config = dict(
    n_layer=8,
    norm_place='pre',
    train_tokens=581100000,
)
Below are experts of layer 4 (counted from 0) of a mixture-of-experts language model. Rows are named router (the router's row for the expert), gate (a neuron's input weights, with its number), up (a neuron's input weights, with its number) and show model dimensions 0-191. Each number is 200 + 20 x the weight over its row's rms, rounded and kept within 0 to 999.
After each expert's rows: "mostly gets" lists some tokens that are sent to it at least half of the time. This comes from a sample of Wikipedia text that the model never trained on.

# expert 122
router,209,212,209,204,203,188,169,181,219,189,243,225,187,180,181,225,190,250,208,189,176,191,215,194,209,221,189,156,143,181,201,205,204,209,198,203,186,169,217,201,211,161,199,207,220,215,191,214,176,212,201,240,197,181,184,209,219,214,191,222,190,171,191,181,173,166,179,213,229,203,159,223,201,197,199,197,196,191,227,197,192,247,201,184,203,188,205,210,195,209,156,162,200,183,191,198,226,189,189,238,209,190,153,201,224,228,204,195,227,232,197,209,173,207,226,235,198,216,218,177,194,175,203,225,211,204,226,215,187,179,218,204,175,228,222,185,181,209,174,200,169,203,224,228,196,209,202,237,225,199,218,197,214,189,154,194,191,216,175,151,192,207,183,213,216,209,230,183,201,225,174,224,199,190,203,219,201,178,223,180,216,181,194,157,207,219,200,195,205,209,199,203
gate0,180,190,231,172,209,202,188,192,200,234,193,220,201,193,197,173,251,151,207,211,202,210,184,255,198,224,194,188,201,178,195,191,173,175,173,194,212,201,193,166,219,193,217,201,201,202,216,178,187,184,215,201,228,202,225,161,208,207,185,215,204,224,133,164,170,200,203,211,183,182,179,237,203,215,207,214,189,197,229,188,194,167,196,202,205,199,181,246,219,150,205,206,199,194,195,196,224,201,197,208,222,218,197,221,183,189,198,159,180,189,159,177,217,205,235,187,171,206,225,193,200,224,198,228,195,177,209,209,188,204,229,222,172,197,207,212,198,164,200,188,215,169,199,164,179,178,185,198,221,217,206,209,204,175,167,161,201,220,238,215,237,183,182,182,202,205,218,203,188,192,203,208,227,209,204,193,163,204,194,192,195,204,168,182,172,213,185,198,204,210,223,186
up0,188,199,209,158,206,188,202,203,225,223,167,183,193,220,178,169,213,218,189,193,191,168,181,223,165,209,209,220,212,207,202,194,204,207,196,243,211,192,197,196,203,234,223,189,214,174,197,192,171,207,197,206,205,227,218,214,172,218,261,194,205,206,223,174,201,220,194,214,211,184,176,185,177,173,161,193,207,218,221,229,175,203,178,216,199,241,193,265,177,218,212,213,212,216,198,167,182,216,214,208,223,186,196,226,196,205,207,165,217,186,177,196,195,187,212,180,190,238,220,185,210,212,197,185,205,183,208,199,182,194,202,202,211,215,178,246,219,204,173,163,227,214,202,190,222,188,180,195,198,162,171,201,200,198,231,221,215,208,221,201,177,177,212,166,179,204,212,186,164,184,240,217,201,170,206,216,188,162,158,204,180,220,211,186,204,200,192,166,172,173,221,198
mostly gets: " McC", " Andy", " Peter", " Ron", " Jim", " Av"

# expert 95
router,203,181,182,220,179,242,176,178,218,226,187,175,177,173,199,234,185,184,219,213,166,199,173,214,203,207,213,185,232,223,186,172,198,224,166,158,158,232,210,213,221,212,195,200,233,193,184,210,185,197,204,213,185,188,200,218,210,214,221,230,238,227,219,199,168,232,206,184,216,209,205,198,161,186,177,207,186,206,212,218,215,183,177,192,219,231,210,213,182,213,202,218,231,204,173,192,183,198,157,203,159,191,175,196,188,224,197,179,202,185,203,186,195,161,199,168,209,188,183,200,197,173,224,191,172,176,183,200,209,214,166,213,200,186,203,206,171,178,229,169,217,157,199,178,181,209,213,160,205,172,167,174,221,212,209,217,194,191,196,189,211,221,210,189,203,235,201,206,207,195,221,183,216,210,216,233,198,191,215,216,185,175,228,200,196,196,221,225,221,158,226,227
gate0,195,191,186,199,161,192,200,237,165,195,219,168,203,210,205,211,173,197,201,219,222,226,204,224,204,187,196,205,174,196,178,211,218,192,212,219,194,199,202,202,194,185,224,187,205,186,211,208,208,229,209,231,205,181,251,194,193,186,161,187,207,200,212,188,201,211,218,228,180,213,186,214,215,168,237,188,229,221,198,161,202,243,208,158,212,207,199,203,213,230,165,200,189,193,205,221,201,193,227,221,192,204,205,189,230,193,165,158,164,237,201,210,187,184,173,216,194,208,176,213,196,255,203,244,223,174,198,203,204,201,209,194,200,208,231,186,183,198,191,175,204,208,190,209,175,188,192,214,164,156,191,195,207,193,193,210,195,190,157,205,193,176,193,212,199,187,224,194,186,240,210,175,199,216,165,209,190,188,215,206,253,177,152,222,192,187,237,190,231,225,216,179
up0,216,182,220,215,229,174,169,237,183,211,179,180,202,174,226,233,189,222,207,202,213,210,193,186,203,193,158,186,163,186,176,202,225,171,169,196,195,212,199,202,185,216,214,203,205,201,212,204,190,239,190,212,169,165,190,176,207,199,215,218,207,176,202,204,213,201,205,232,186,218,185,212,180,210,176,174,237,208,211,164,150,221,199,136,207,186,180,209,214,240,214,164,168,197,203,207,199,186,191,203,219,222,194,202,216,169,180,166,180,211,177,168,188,179,181,211,188,224,234,223,205,218,173,226,214,187,197,207,181,230,205,191,182,221,215,202,202,209,167,216,219,206,183,212,193,203,206,202,184,180,207,170,203,202,202,221,221,170,180,190,205,168,190,194,193,167,152,200,206,240,191,209,194,216,225,211,187,222,238,200,205,199,214,223,212,180,216,190,230,238,214,202
mostly gets: " in", "°N", " In", " at", " near", " mi"

# expert 17
router,237,162,215,195,232,222,214,221,208,220,202,227,215,212,197,170,159,172,217,189,214,198,192,187,216,207,206,182,201,199,201,213,213,185,190,205,178,181,237,233,214,199,216,190,210,216,194,194,172,199,220,187,214,183,191,188,167,163,191,191,216,204,202,205,215,192,210,213,195,217,202,186,157,211,183,229,180,200,184,223,184,195,228,187,189,210,235,215,188,168,190,227,188,204,188,210,170,221,195,230,235,222,205,235,177,213,250,214,223,210,189,204,211,200,232,170,206,184,226,194,193,189,210,198,194,207,211,192,210,218,187,181,228,187,204,212,179,201,240,201,237,196,232,201,122,196,187,195,224,194,227,192,169,218,185,199,150,211,232,189,172,207,154,227,166,201,204,189,199,205,172,201,223,198,207,164,226,178,171,193,197,212,212,183,177,221,217,207,208,186,201,187
gate0,212,221,211,227,199,207,194,216,221,203,202,200,201,182,217,158,199,202,191,191,173,213,242,190,172,223,215,236,199,211,219,196,226,232,194,196,170,168,205,211,220,198,187,200,184,206,185,194,191,210,213,204,219,205,221,217,189,240,168,184,189,183,216,235,154,157,202,186,185,200,172,191,200,203,182,215,199,228,185,178,205,160,208,200,170,225,189,200,199,215,197,200,200,231,260,235,221,179,174,214,210,241,201,168,173,204,217,182,180,184,170,164,218,214,210,187,198,206,201,206,218,200,156,218,158,176,197,233,165,207,183,192,183,184,182,192,197,186,217,212,170,193,211,220,203,197,223,212,209,203,220,192,258,216,193,204,182,216,199,211,201,164,189,206,229,232,237,196,189,184,175,213,188,217,196,220,202,224,181,200,234,227,231,196,188,223,199,207,187,179,218,195
up0,171,192,187,234,189,199,198,179,228,192,190,184,186,194,237,172,183,217,193,191,160,207,226,220,206,194,202,243,215,197,215,204,201,197,178,181,200,196,199,197,199,215,195,185,208,214,195,185,192,241,215,202,204,203,221,204,217,195,184,213,171,204,186,213,175,157,218,224,164,205,181,192,210,205,225,205,204,232,190,187,203,167,196,187,173,218,203,193,228,201,189,235,198,209,267,204,211,205,159,199,205,237,200,212,182,209,195,156,189,165,182,142,213,192,186,203,165,219,184,212,204,243,180,224,162,173,206,216,184,228,211,181,198,210,184,185,204,190,208,181,184,191,222,227,194,167,196,176,211,194,236,197,226,224,180,180,188,212,205,203,202,220,179,219,199,216,202,173,190,183,155,212,198,213,180,190,188,252,196,196,220,180,201,202,171,241,184,207,184,165,206,192
mostly gets: " pre", "==", " Binomial", " Phylum", " Pre", " Clade"

# expert 87
router,207,200,228,222,206,195,200,179,191,192,219,192,203,210,169,169,157,204,188,203,202,222,213,158,179,220,193,211,187,220,183,186,191,191,165,179,162,186,209,228,199,209,210,206,217,205,191,221,216,216,182,220,206,160,213,196,195,195,217,184,219,138,205,206,189,194,204,237,200,200,167,212,215,219,187,241,173,214,231,216,176,192,189,175,216,220,227,232,202,196,163,186,197,200,208,192,170,189,210,191,211,184,182,200,198,228,206,187,192,201,196,190,168,200,233,232,232,179,212,188,204,216,251,223,200,224,220,210,219,234,204,204,197,194,211,231,204,221,201,183,169,204,197,200,185,213,190,235,214,186,223,189,215,198,169,190,189,206,186,166,169,193,158,220,201,234,232,174,190,221,162,222,174,215,209,211,221,174,216,184,201,222,174,179,203,226,208,178,208,222,211,152
gate0,225,199,197,195,212,201,202,182,185,179,214,219,199,186,211,236,155,192,229,191,183,236,171,190,175,181,175,201,229,179,223,179,225,195,208,254,236,171,179,216,222,195,182,212,196,222,215,199,178,207,182,191,188,179,240,189,205,193,220,204,178,210,193,211,210,178,191,192,217,219,188,219,226,203,211,206,150,199,215,195,178,192,203,194,192,198,198,208,203,171,191,207,181,201,156,191,208,210,190,200,207,175,198,194,139,209,195,187,235,215,200,171,181,184,214,200,209,187,206,189,181,177,230,209,198,213,210,220,249,222,188,211,245,169,186,175,240,198,203,192,201,195,188,207,157,189,208,207,181,177,170,182,218,168,190,204,224,146,205,207,179,213,195,204,187,177,189,188,174,192,203,213,192,211,217,236,220,183,180,167,169,215,188,191,204,199,179,166,193,160,193,170
up0,193,198,212,195,227,217,206,208,183,177,206,179,203,172,215,193,152,205,198,217,186,267,233,197,202,195,202,221,196,167,207,143,202,218,187,214,199,211,187,223,223,181,186,180,174,185,215,180,205,214,170,168,182,186,226,192,181,186,188,211,179,191,206,188,238,164,244,185,212,196,198,186,233,194,199,185,189,209,225,216,200,153,166,204,170,162,216,207,202,208,198,186,190,209,206,170,216,214,200,207,181,199,208,227,206,203,205,193,197,230,182,176,186,223,222,209,217,194,192,210,207,193,211,248,198,185,169,193,217,201,206,223,204,163,183,190,246,208,192,233,181,224,186,179,159,206,193,197,198,205,165,191,211,170,212,179,195,189,216,206,224,207,209,195,192,187,183,158,156,208,191,237,198,244,201,195,219,204,185,157,194,222,190,203,206,217,199,224,215,179,198,184
mostly gets: " Ol", " La", "idae", " Mor", "ensis", " Sa"

# expert 153
router,226,186,231,227,201,215,175,172,205,210,171,186,200,227,184,152,213,176,175,182,220,178,208,208,181,203,222,190,231,188,224,184,186,222,217,170,198,198,209,208,198,197,199,178,180,221,175,196,228,208,210,158,192,215,210,208,215,187,210,227,196,195,213,194,199,235,197,190,172,200,218,146,177,211,223,189,235,176,201,182,232,206,203,203,188,197,214,189,202,193,204,227,217,207,203,191,220,182,222,195,225,148,205,222,169,168,239,174,174,221,174,223,215,200,195,201,198,232,215,197,226,196,189,211,186,200,174,238,216,235,213,191,201,177,194,220,211,203,163,212,213,220,226,197,171,192,180,220,214,195,209,190,229,227,192,204,198,192,200,210,210,213,181,230,193,188,191,215,180,206,217,213,193,262,238,207,180,187,178,192,205,195,188,185,208,261,197,176,188,197,237,228
gate0,201,219,172,197,165,131,221,200,200,189,183,189,175,229,206,198,218,209,215,211,208,209,184,181,184,206,177,191,206,202,218,233,184,203,190,192,206,156,176,192,200,201,182,211,205,165,212,206,220,215,201,188,205,203,183,209,203,166,205,202,179,176,217,191,220,166,251,190,201,192,203,200,207,191,194,212,166,160,200,183,206,204,201,174,208,202,210,194,178,192,207,176,202,228,222,198,186,204,218,189,209,186,230,182,201,169,210,247,206,235,215,176,187,199,174,200,227,190,194,200,215,162,166,185,193,207,190,210,224,234,200,209,207,211,176,204,234,201,221,205,221,206,192,177,235,206,228,224,198,190,192,183,167,189,183,199,192,223,188,194,214,217,174,191,216,195,174,204,189,191,193,252,186,202,181,177,206,196,197,227,187,177,216,220,204,200,178,236,149,218,253,135
up0,191,232,203,246,195,184,222,186,215,204,178,188,151,196,175,192,190,183,244,187,173,202,213,208,183,204,187,154,201,209,214,225,201,198,206,182,205,175,158,182,214,214,209,190,179,210,213,198,195,193,217,225,203,227,181,207,246,196,187,176,174,185,192,176,182,184,209,157,203,194,212,210,210,188,174,192,196,184,160,180,222,189,207,177,180,165,199,183,178,184,214,193,180,213,245,207,195,154,219,172,143,214,224,193,223,185,210,200,188,188,221,174,217,197,190,201,225,180,187,198,233,184,193,195,174,220,189,220,220,224,193,231,212,221,197,219,227,199,203,194,190,204,165,170,224,177,204,214,194,159,212,202,215,223,191,213,200,203,189,224,190,219,203,187,228,220,211,208,156,181,197,205,216,204,206,186,212,167,210,189,185,229,194,218,173,227,207,217,177,164,197,159
mostly gets: " Phylum", " cons", " inv", " Jr", " Binomial", ";\n"

# expert 80
router,172,170,219,191,212,185,195,175,208,220,188,196,176,162,241,223,217,207,191,174,176,181,187,166,222,193,192,177,195,250,179,189,177,213,194,179,213,225,192,202,205,224,167,190,199,197,213,188,185,214,154,189,199,202,174,205,216,230,211,188,211,179,243,176,208,197,235,222,205,171,175,197,172,200,223,194,209,192,213,184,185,174,205,212,215,206,213,195,187,208,184,180,213,192,190,163,196,227,220,172,176,214,191,190,176,195,171,202,219,179,211,164,230,201,204,204,169,183,198,227,171,228,212,217,180,196,171,177,196,200,166,212,211,207,213,195,181,159,187,227,207,167,190,211,217,182,220,198,177,178,166,176,238,248,225,192,181,210,211,209,228,179,186,220,208,223,194,219,178,203,229,192,182,200,227,221,160,212,203,197,190,197,196,235,223,172,190,233,205,216,194,213
gate0,196,204,199,202,191,202,147,213,170,210,189,205,216,155,195,195,203,189,181,207,193,187,187,238,163,227,208,206,207,203,204,192,219,196,200,182,215,197,146,206,217,217,199,184,207,179,194,188,182,224,195,199,196,205,225,237,175,170,190,182,203,167,195,185,243,201,198,182,202,237,206,217,181,205,239,207,204,232,211,192,216,225,172,192,189,166,174,193,181,220,181,198,222,204,216,177,223,228,202,187,192,221,187,235,206,197,199,179,178,225,192,167,169,179,198,193,157,199,192,211,197,246,176,223,208,194,183,174,180,171,194,228,196,213,204,246,170,215,221,212,226,190,149,217,187,216,205,204,196,140,192,224,213,205,233,193,184,184,168,198,211,199,209,193,234,174,217,190,215,179,209,185,207,193,228,211,188,227,173,205,152,187,216,190,205,192,201,199,196,213,210,194
up0,194,213,199,214,177,196,222,205,199,206,188,231,183,227,208,215,154,211,208,213,232,198,174,180,226,187,201,203,204,200,178,196,187,194,166,212,188,204,239,202,188,188,216,216,178,186,184,250,206,191,189,180,230,178,185,191,189,207,168,215,202,232,186,189,201,207,217,197,209,229,233,200,220,202,186,202,161,174,185,185,175,187,196,202,208,240,227,209,223,188,203,194,144,219,179,180,212,205,178,244,207,194,206,184,181,184,165,225,191,199,191,232,240,160,205,192,217,184,216,195,224,185,218,185,199,184,225,214,179,192,216,178,201,181,200,197,214,168,189,183,202,206,261,188,181,216,188,204,230,203,222,193,185,168,176,229,148,219,192,192,201,189,196,222,203,212,179,169,197,213,203,207,191,195,163,182,182,220,210,181,218,163,185,230,197,215,166,177,176,176,226,184
mostly gets: " against", " during", " became", " from", " provide", " into"

# expert 155
router,218,213,176,253,217,193,183,216,198,178,213,185,178,207,177,161,219,220,167,192,220,220,207,216,196,220,188,202,171,180,196,177,232,171,234,220,179,217,227,222,217,178,193,225,181,215,149,218,198,198,152,220,186,209,164,218,212,191,209,209,243,183,235,169,171,176,199,231,195,200,172,174,173,208,187,204,221,183,200,191,205,252,181,195,181,189,208,205,199,210,206,195,198,191,196,205,209,190,197,217,234,171,182,174,223,208,199,206,237,236,183,232,179,183,243,173,208,231,196,167,203,159,191,205,192,200,195,188,193,203,235,210,193,232,196,166,238,204,181,194,181,241,204,181,190,211,215,205,188,184,196,200,216,184,200,220,184,192,184,202,184,203,221,202,192,201,179,179,213,235,195,204,201,193,216,220,220,209,205,187,215,176,217,197,165,205,211,202,226,214,213,211
gate0,217,198,205,203,223,211,207,206,178,251,227,180,240,203,194,203,200,227,212,181,193,201,175,180,219,233,170,196,178,205,196,164,218,209,201,193,221,153,215,173,204,193,215,224,186,218,210,209,208,228,187,159,174,201,200,221,171,171,239,186,231,205,234,194,187,205,212,189,215,203,228,182,196,191,204,207,225,184,187,135,210,215,189,162,196,214,212,217,232,232,185,208,185,211,194,200,158,175,208,209,227,174,208,173,196,193,216,164,200,202,239,192,204,225,187,205,218,192,207,149,204,212,189,197,196,234,193,202,204,180,156,219,182,201,199,208,195,178,209,225,198,169,179,190,183,202,198,183,228,187,223,206,185,208,233,227,226,185,186,189,208,203,216,200,229,210,189,209,225,177,196,157,192,235,168,211,171,228,206,198,187,192,212,199,196,192,235,174,209,221,198,217
up0,224,206,187,216,224,209,227,200,176,230,223,217,211,220,224,220,196,217,205,183,190,196,176,216,217,172,185,245,193,221,220,182,199,177,202,184,235,191,216,215,190,207,207,203,214,222,157,189,230,195,168,179,206,203,231,244,159,171,210,218,218,192,213,196,214,220,220,213,165,210,238,179,201,179,218,189,198,185,192,154,234,199,198,176,201,205,213,202,212,201,180,215,176,187,225,168,208,178,219,200,238,192,182,180,166,181,186,148,187,169,199,147,212,212,177,214,169,181,153,179,190,192,195,195,212,218,181,222,204,186,201,189,181,208,201,212,231,182,205,219,198,176,174,218,177,208,182,165,208,212,214,193,199,199,201,205,228,139,223,186,226,182,178,201,203,221,194,182,174,171,209,197,196,207,206,225,177,206,196,228,190,201,183,180,194,186,217,200,214,211,201,202
mostly gets: " Philadelphia", " Bil", " AR", " Harvard", " Columbus", " Brighton"

# expert 110
router,188,193,185,192,233,199,198,205,179,217,232,198,190,186,205,192,208,191,214,173,188,193,169,228,201,171,243,206,193,175,235,169,234,204,192,198,205,198,213,195,219,222,233,190,233,218,213,178,205,181,228,167,196,190,235,207,192,207,212,208,228,217,206,209,193,232,223,224,175,184,223,184,200,207,222,177,224,198,212,220,166,170,176,210,189,205,203,213,184,209,194,222,176,257,199,170,231,213,225,216,200,196,198,212,165,210,233,197,196,194,190,196,178,201,197,166,206,220,236,204,193,201,189,172,168,190,232,201,231,211,194,159,234,178,189,241,209,179,225,179,207,229,194,188,211,203,215,199,178,192,195,220,174,212,204,164,191,203,228,194,204,235,189,216,170,194,168,203,219,200,180,201,208,173,202,166,170,194,216,170,228,247,208,184,187,190,244,204,180,204,199,200
gate0,218,199,202,195,199,210,195,165,249,197,219,174,187,222,190,238,187,206,168,201,211,224,187,234,170,220,214,226,182,201,215,193,204,198,199,200,162,208,187,185,211,165,240,191,183,195,210,240,196,197,221,188,203,208,211,231,186,200,206,209,211,203,203,198,208,193,174,174,199,215,198,158,226,177,190,207,180,172,204,180,225,195,218,203,192,170,224,227,205,183,222,210,222,166,203,198,178,195,190,195,197,171,185,225,226,199,180,183,213,220,200,246,205,209,213,217,199,227,200,191,219,146,201,266,192,197,154,226,207,230,223,195,226,200,180,227,174,182,183,204,183,212,208,190,174,191,229,189,219,229,226,198,222,211,248,228,190,197,208,204,197,195,222,188,212,224,171,221,205,214,212,197,214,212,190,195,194,197,208,187,193,148,216,230,251,214,205,200,204,194,184,191
up0,213,203,191,211,223,184,194,192,204,209,201,175,184,199,191,207,151,197,158,156,228,208,217,194,180,212,197,174,191,165,222,190,216,196,223,208,183,209,182,210,199,207,201,185,202,185,190,213,185,215,221,188,238,197,202,200,197,192,232,215,207,166,230,157,191,207,216,231,206,176,183,194,201,196,179,220,206,214,209,163,227,235,204,211,205,199,234,220,238,188,192,211,259,215,205,174,179,211,237,207,223,216,215,211,238,187,203,186,203,180,213,219,214,206,162,193,195,255,184,201,200,197,204,220,174,194,194,225,252,226,236,197,258,202,200,199,243,166,196,195,207,233,216,213,171,201,231,176,183,223,231,187,203,202,209,204,213,229,194,171,185,216,172,193,210,191,194,178,213,194,198,197,214,223,224,195,188,211,198,213,198,178,201,213,199,217,208,199,210,240,199,176
mostly gets: ".\n", "\"\n", ")\n", ").\n", ":\n", ",\n"

# expert 15
router,187,183,215,206,178,234,190,213,191,151,187,219,177,225,217,193,183,217,218,208,236,206,172,216,205,176,199,211,211,182,189,199,179,226,227,245,209,199,193,182,196,209,205,235,164,250,181,212,221,174,229,206,168,202,216,189,223,170,201,177,183,237,207,198,203,187,188,178,189,193,181,183,185,195,204,232,194,201,183,183,199,204,209,165,167,182,164,174,182,216,206,221,224,190,195,204,177,208,192,182,185,207,179,201,187,201,223,214,219,210,192,214,222,245,195,201,195,202,199,183,194,174,188,212,199,199,208,216,201,249,202,213,228,193,195,210,183,165,199,214,202,242,209,200,211,213,194,211,241,249,196,192,169,207,205,190,237,217,256,211,188,176,219,180,249,207,220,216,192,194,183,188,210,199,222,205,181,237,210,200,236,210,230,205,185,185,215,187,189,236,187,218
gate0,206,166,198,195,195,216,213,188,191,180,160,188,189,154,224,204,243,237,230,186,255,187,215,223,175,188,208,233,227,227,159,226,231,177,199,205,190,218,173,190,215,214,214,205,206,214,187,170,186,176,218,233,200,195,162,184,197,188,193,199,213,176,213,231,223,206,209,201,174,174,186,167,228,167,217,211,180,193,193,211,198,191,213,182,183,190,199,190,183,201,194,236,155,173,205,188,170,205,154,199,193,183,173,193,182,225,177,167,186,212,191,227,180,206,228,190,207,203,177,236,199,205,177,187,187,191,192,212,209,201,207,190,200,222,205,175,160,181,219,192,197,216,203,198,207,196,194,194,204,207,199,196,189,205,209,209,199,214,222,218,193,179,217,231,228,183,253,218,177,185,192,200,183,203,242,236,175,199,224,204,213,164,225,216,210,205,189,196,239,206,201,189
up0,236,191,216,256,237,215,179,201,160,198,161,168,217,166,208,206,216,229,213,188,203,231,199,183,219,189,185,201,205,213,200,202,206,223,208,201,151,204,201,175,192,193,217,217,194,177,168,190,181,185,215,218,226,184,171,213,203,210,210,210,190,198,209,169,201,212,238,222,243,186,197,179,200,190,223,198,216,229,207,248,151,215,201,186,205,196,224,196,189,208,205,233,202,200,213,179,190,206,208,210,187,171,215,176,197,211,200,171,187,192,215,191,209,190,203,195,184,195,170,238,200,195,202,207,203,204,192,205,211,173,197,194,216,189,188,220,191,173,177,185,221,228,177,243,226,202,164,198,207,199,198,185,200,223,194,192,225,175,217,194,200,196,212,219,223,199,237,198,168,179,228,194,167,197,218,209,193,208,217,193,219,158,222,219,219,212,217,236,257,233,219,162
mostly gets: " —;", " There", "There", " It", "It", "|---|---|---|---|---|\n"

# expert 146
router,196,188,256,190,226,179,186,202,190,181,224,198,204,179,212,176,216,190,191,200,222,201,204,220,214,205,187,198,219,236,202,190,198,218,198,202,152,163,204,204,198,158,168,214,208,218,190,201,160,225,192,243,197,185,192,217,189,220,185,199,197,165,185,190,181,192,186,189,167,211,143,198,201,220,187,209,170,163,206,203,218,207,192,223,192,194,186,215,194,194,177,191,144,170,201,245,206,199,183,178,199,177,191,199,189,193,192,192,233,188,206,224,187,198,204,240,211,190,177,209,182,184,246,217,208,210,223,172,209,202,222,222,187,179,212,151,179,216,230,203,219,208,180,229,217,188,185,214,204,214,206,234,207,197,190,185,172,211,168,235,199,198,183,211,218,203,192,168,208,222,214,200,199,187,190,192,235,200,217,194,203,188,168,165,178,174,220,195,175,237,229,180
gate0,213,188,206,210,214,192,215,164,219,217,181,215,224,202,183,208,203,213,216,171,204,214,184,194,208,207,164,208,174,220,192,205,196,164,188,202,202,218,210,178,213,223,191,223,187,180,217,165,202,174,181,215,214,203,201,205,209,220,205,212,192,168,175,179,202,174,175,186,240,191,226,212,186,187,187,188,190,186,199,193,214,191,194,189,190,186,187,189,183,207,172,258,219,177,201,184,227,230,221,186,208,186,220,205,222,216,187,252,189,190,203,206,231,230,205,223,149,205,213,244,200,230,176,218,184,185,205,181,198,154,184,202,220,175,205,196,172,204,210,199,208,202,203,181,202,204,184,206,238,170,177,210,209,198,192,224,237,197,250,252,189,216,192,211,198,211,180,195,215,195,191,212,244,207,168,189,174,149,204,193,164,219,180,184,201,188,197,182,209,196,182,147
up0,213,192,227,199,218,189,203,197,258,201,205,202,186,172,201,214,192,206,220,170,199,162,187,198,219,189,192,215,192,219,169,194,141,199,177,191,244,198,197,213,193,218,199,190,185,214,229,200,205,159,159,217,195,238,217,212,202,203,194,229,172,188,176,199,204,169,184,202,212,243,230,213,183,201,180,198,209,189,208,205,241,196,224,199,155,165,196,204,200,213,198,218,202,198,227,193,209,206,225,185,219,194,183,209,211,191,192,243,217,182,208,219,267,213,208,203,177,202,174,230,198,206,209,224,210,190,199,189,202,170,184,227,220,195,209,203,188,210,194,182,237,188,204,209,244,182,166,208,214,169,167,212,211,201,205,220,179,212,208,239,192,193,180,229,218,182,167,211,186,198,186,218,231,221,174,208,204,168,205,197,175,215,168,206,171,208,198,196,190,225,183,178
mostly gets: " led", " All", " Pos", " Scott", " Fred", " cast"

# expert 53
router,176,204,201,188,207,166,184,191,222,220,224,215,185,196,201,223,191,191,200,188,194,189,181,159,221,194,224,207,245,206,216,199,189,211,189,200,171,177,222,196,214,189,199,228,213,200,203,181,175,248,207,204,158,164,223,200,206,227,229,216,226,214,201,229,185,203,199,202,190,196,173,207,205,163,212,174,187,200,185,203,183,202,196,174,206,194,193,182,200,228,180,220,204,224,181,224,185,238,210,178,208,226,222,192,162,226,208,211,225,204,214,194,194,207,192,216,209,180,187,199,165,191,244,202,230,192,165,213,196,195,198,216,225,160,219,219,209,177,174,194,214,198,208,214,232,177,174,209,204,248,199,199,186,203,216,205,232,218,194,208,169,165,199,167,187,172,189,211,209,141,236,196,200,197,189,179,203,219,203,210,221,231,230,192,175,163,185,223,181,177,164,233
gate0,228,196,198,195,196,178,253,183,163,211,205,161,208,180,184,173,187,203,222,224,216,201,186,212,197,204,195,204,215,216,219,251,198,218,187,212,198,228,185,228,175,172,192,234,202,220,210,184,209,204,207,200,217,217,225,173,184,176,205,190,210,195,166,186,196,228,215,202,211,161,201,184,184,233,192,187,199,181,215,174,238,185,207,193,217,203,173,186,198,208,220,228,143,188,231,184,201,198,226,199,215,205,231,199,198,185,206,219,191,188,185,176,190,192,184,197,189,181,224,201,206,218,218,201,210,197,222,121,209,238,156,196,169,175,175,218,196,216,197,166,183,200,216,218,218,194,220,189,185,213,185,196,216,218,200,210,218,169,245,213,199,203,195,195,197,189,188,207,203,192,167,217,184,222,237,227,175,226,200,194,184,211,237,192,170,200,214,181,161,211,189,183
up0,219,171,207,175,208,189,217,198,189,207,206,173,242,198,184,211,172,210,233,224,213,174,206,235,163,226,213,208,212,230,219,233,210,194,200,216,203,222,181,218,185,174,208,227,207,230,174,180,213,205,180,190,206,206,193,169,178,175,197,203,195,202,174,191,191,246,206,206,195,204,206,176,182,206,174,182,179,175,225,164,201,169,205,189,225,198,179,167,165,196,196,222,139,216,273,188,196,183,205,206,175,208,214,206,223,189,183,179,198,189,166,163,202,203,190,224,210,197,202,185,199,177,221,218,204,199,194,144,175,224,168,188,177,198,181,191,192,224,204,177,160,190,204,228,219,189,201,205,202,210,176,212,231,212,220,184,212,167,223,213,201,194,204,208,194,190,210,194,225,203,194,209,182,201,222,210,193,203,199,194,187,233,232,194,206,194,213,168,167,185,190,166
mostly gets: " —;", "with", " |", " -", " with", ".;"

# expert 123
router,214,201,180,182,197,191,206,184,182,205,201,197,223,174,187,211,187,189,184,212,163,205,196,221,195,184,210,204,210,197,165,177,232,209,160,210,219,212,226,202,171,230,216,192,206,233,196,195,201,202,147,198,212,238,175,219,193,221,211,182,192,206,217,206,201,166,219,211,223,210,203,234,219,166,200,174,204,232,199,217,215,198,203,207,211,227,174,199,186,210,182,209,208,196,184,180,191,227,220,211,183,231,193,172,172,195,213,182,214,188,213,172,268,229,191,239,189,181,189,189,178,180,246,218,188,205,184,214,178,223,201,200,192,183,160,217,144,209,217,239,214,200,214,175,170,221,206,194,207,188,231,194,237,185,170,188,196,192,216,194,213,192,185,197,193,190,243,198,213,216,222,188,176,211,159,233,180,215,203,206,202,200,179,250,214,192,195,214,175,207,193,186
gate0,182,188,186,206,189,198,178,186,215,186,203,208,194,183,188,195,196,185,190,182,207,212,223,195,198,172,183,212,169,180,191,198,189,204,238,208,213,182,192,199,190,195,225,222,220,192,204,210,247,177,194,178,214,254,182,214,237,178,187,204,204,213,182,217,208,155,230,204,210,220,171,209,211,209,208,185,186,210,228,227,201,185,230,193,238,207,158,204,175,179,205,261,201,186,176,186,216,218,209,209,198,174,169,215,207,256,182,205,202,189,176,191,217,206,182,212,189,224,191,175,197,193,192,211,188,179,178,209,193,199,195,170,194,220,210,282,210,165,215,211,191,178,214,198,162,212,222,183,186,207,199,196,182,212,189,218,193,175,181,219,176,183,213,226,276,209,204,211,222,204,213,184,227,178,183,205,198,222,195,202,212,195,182,221,184,190,212,186,179,223,193,181
up0,193,160,232,212,230,219,173,225,200,191,175,225,204,211,198,186,174,179,197,197,232,212,196,215,195,201,199,177,204,200,192,186,212,231,185,213,181,172,190,185,214,233,205,183,192,222,190,214,188,243,214,194,194,195,202,187,220,186,200,207,209,196,205,158,198,230,180,224,206,178,199,214,237,199,190,178,223,190,214,180,177,193,211,159,203,243,197,206,213,204,176,209,179,191,208,173,177,182,202,187,230,180,217,174,199,163,215,185,245,208,209,190,215,186,202,179,184,208,198,222,193,189,226,174,208,214,219,178,207,241,196,162,225,200,200,185,219,204,188,181,205,185,202,201,199,190,186,176,215,178,191,205,203,169,199,193,212,170,174,195,154,186,153,196,203,147,211,216,200,184,177,199,205,227,224,176,219,175,166,178,161,202,216,247,219,204,194,238,245,213,201,236
mostly gets: " by", "op", " before", " next", " after", " behind"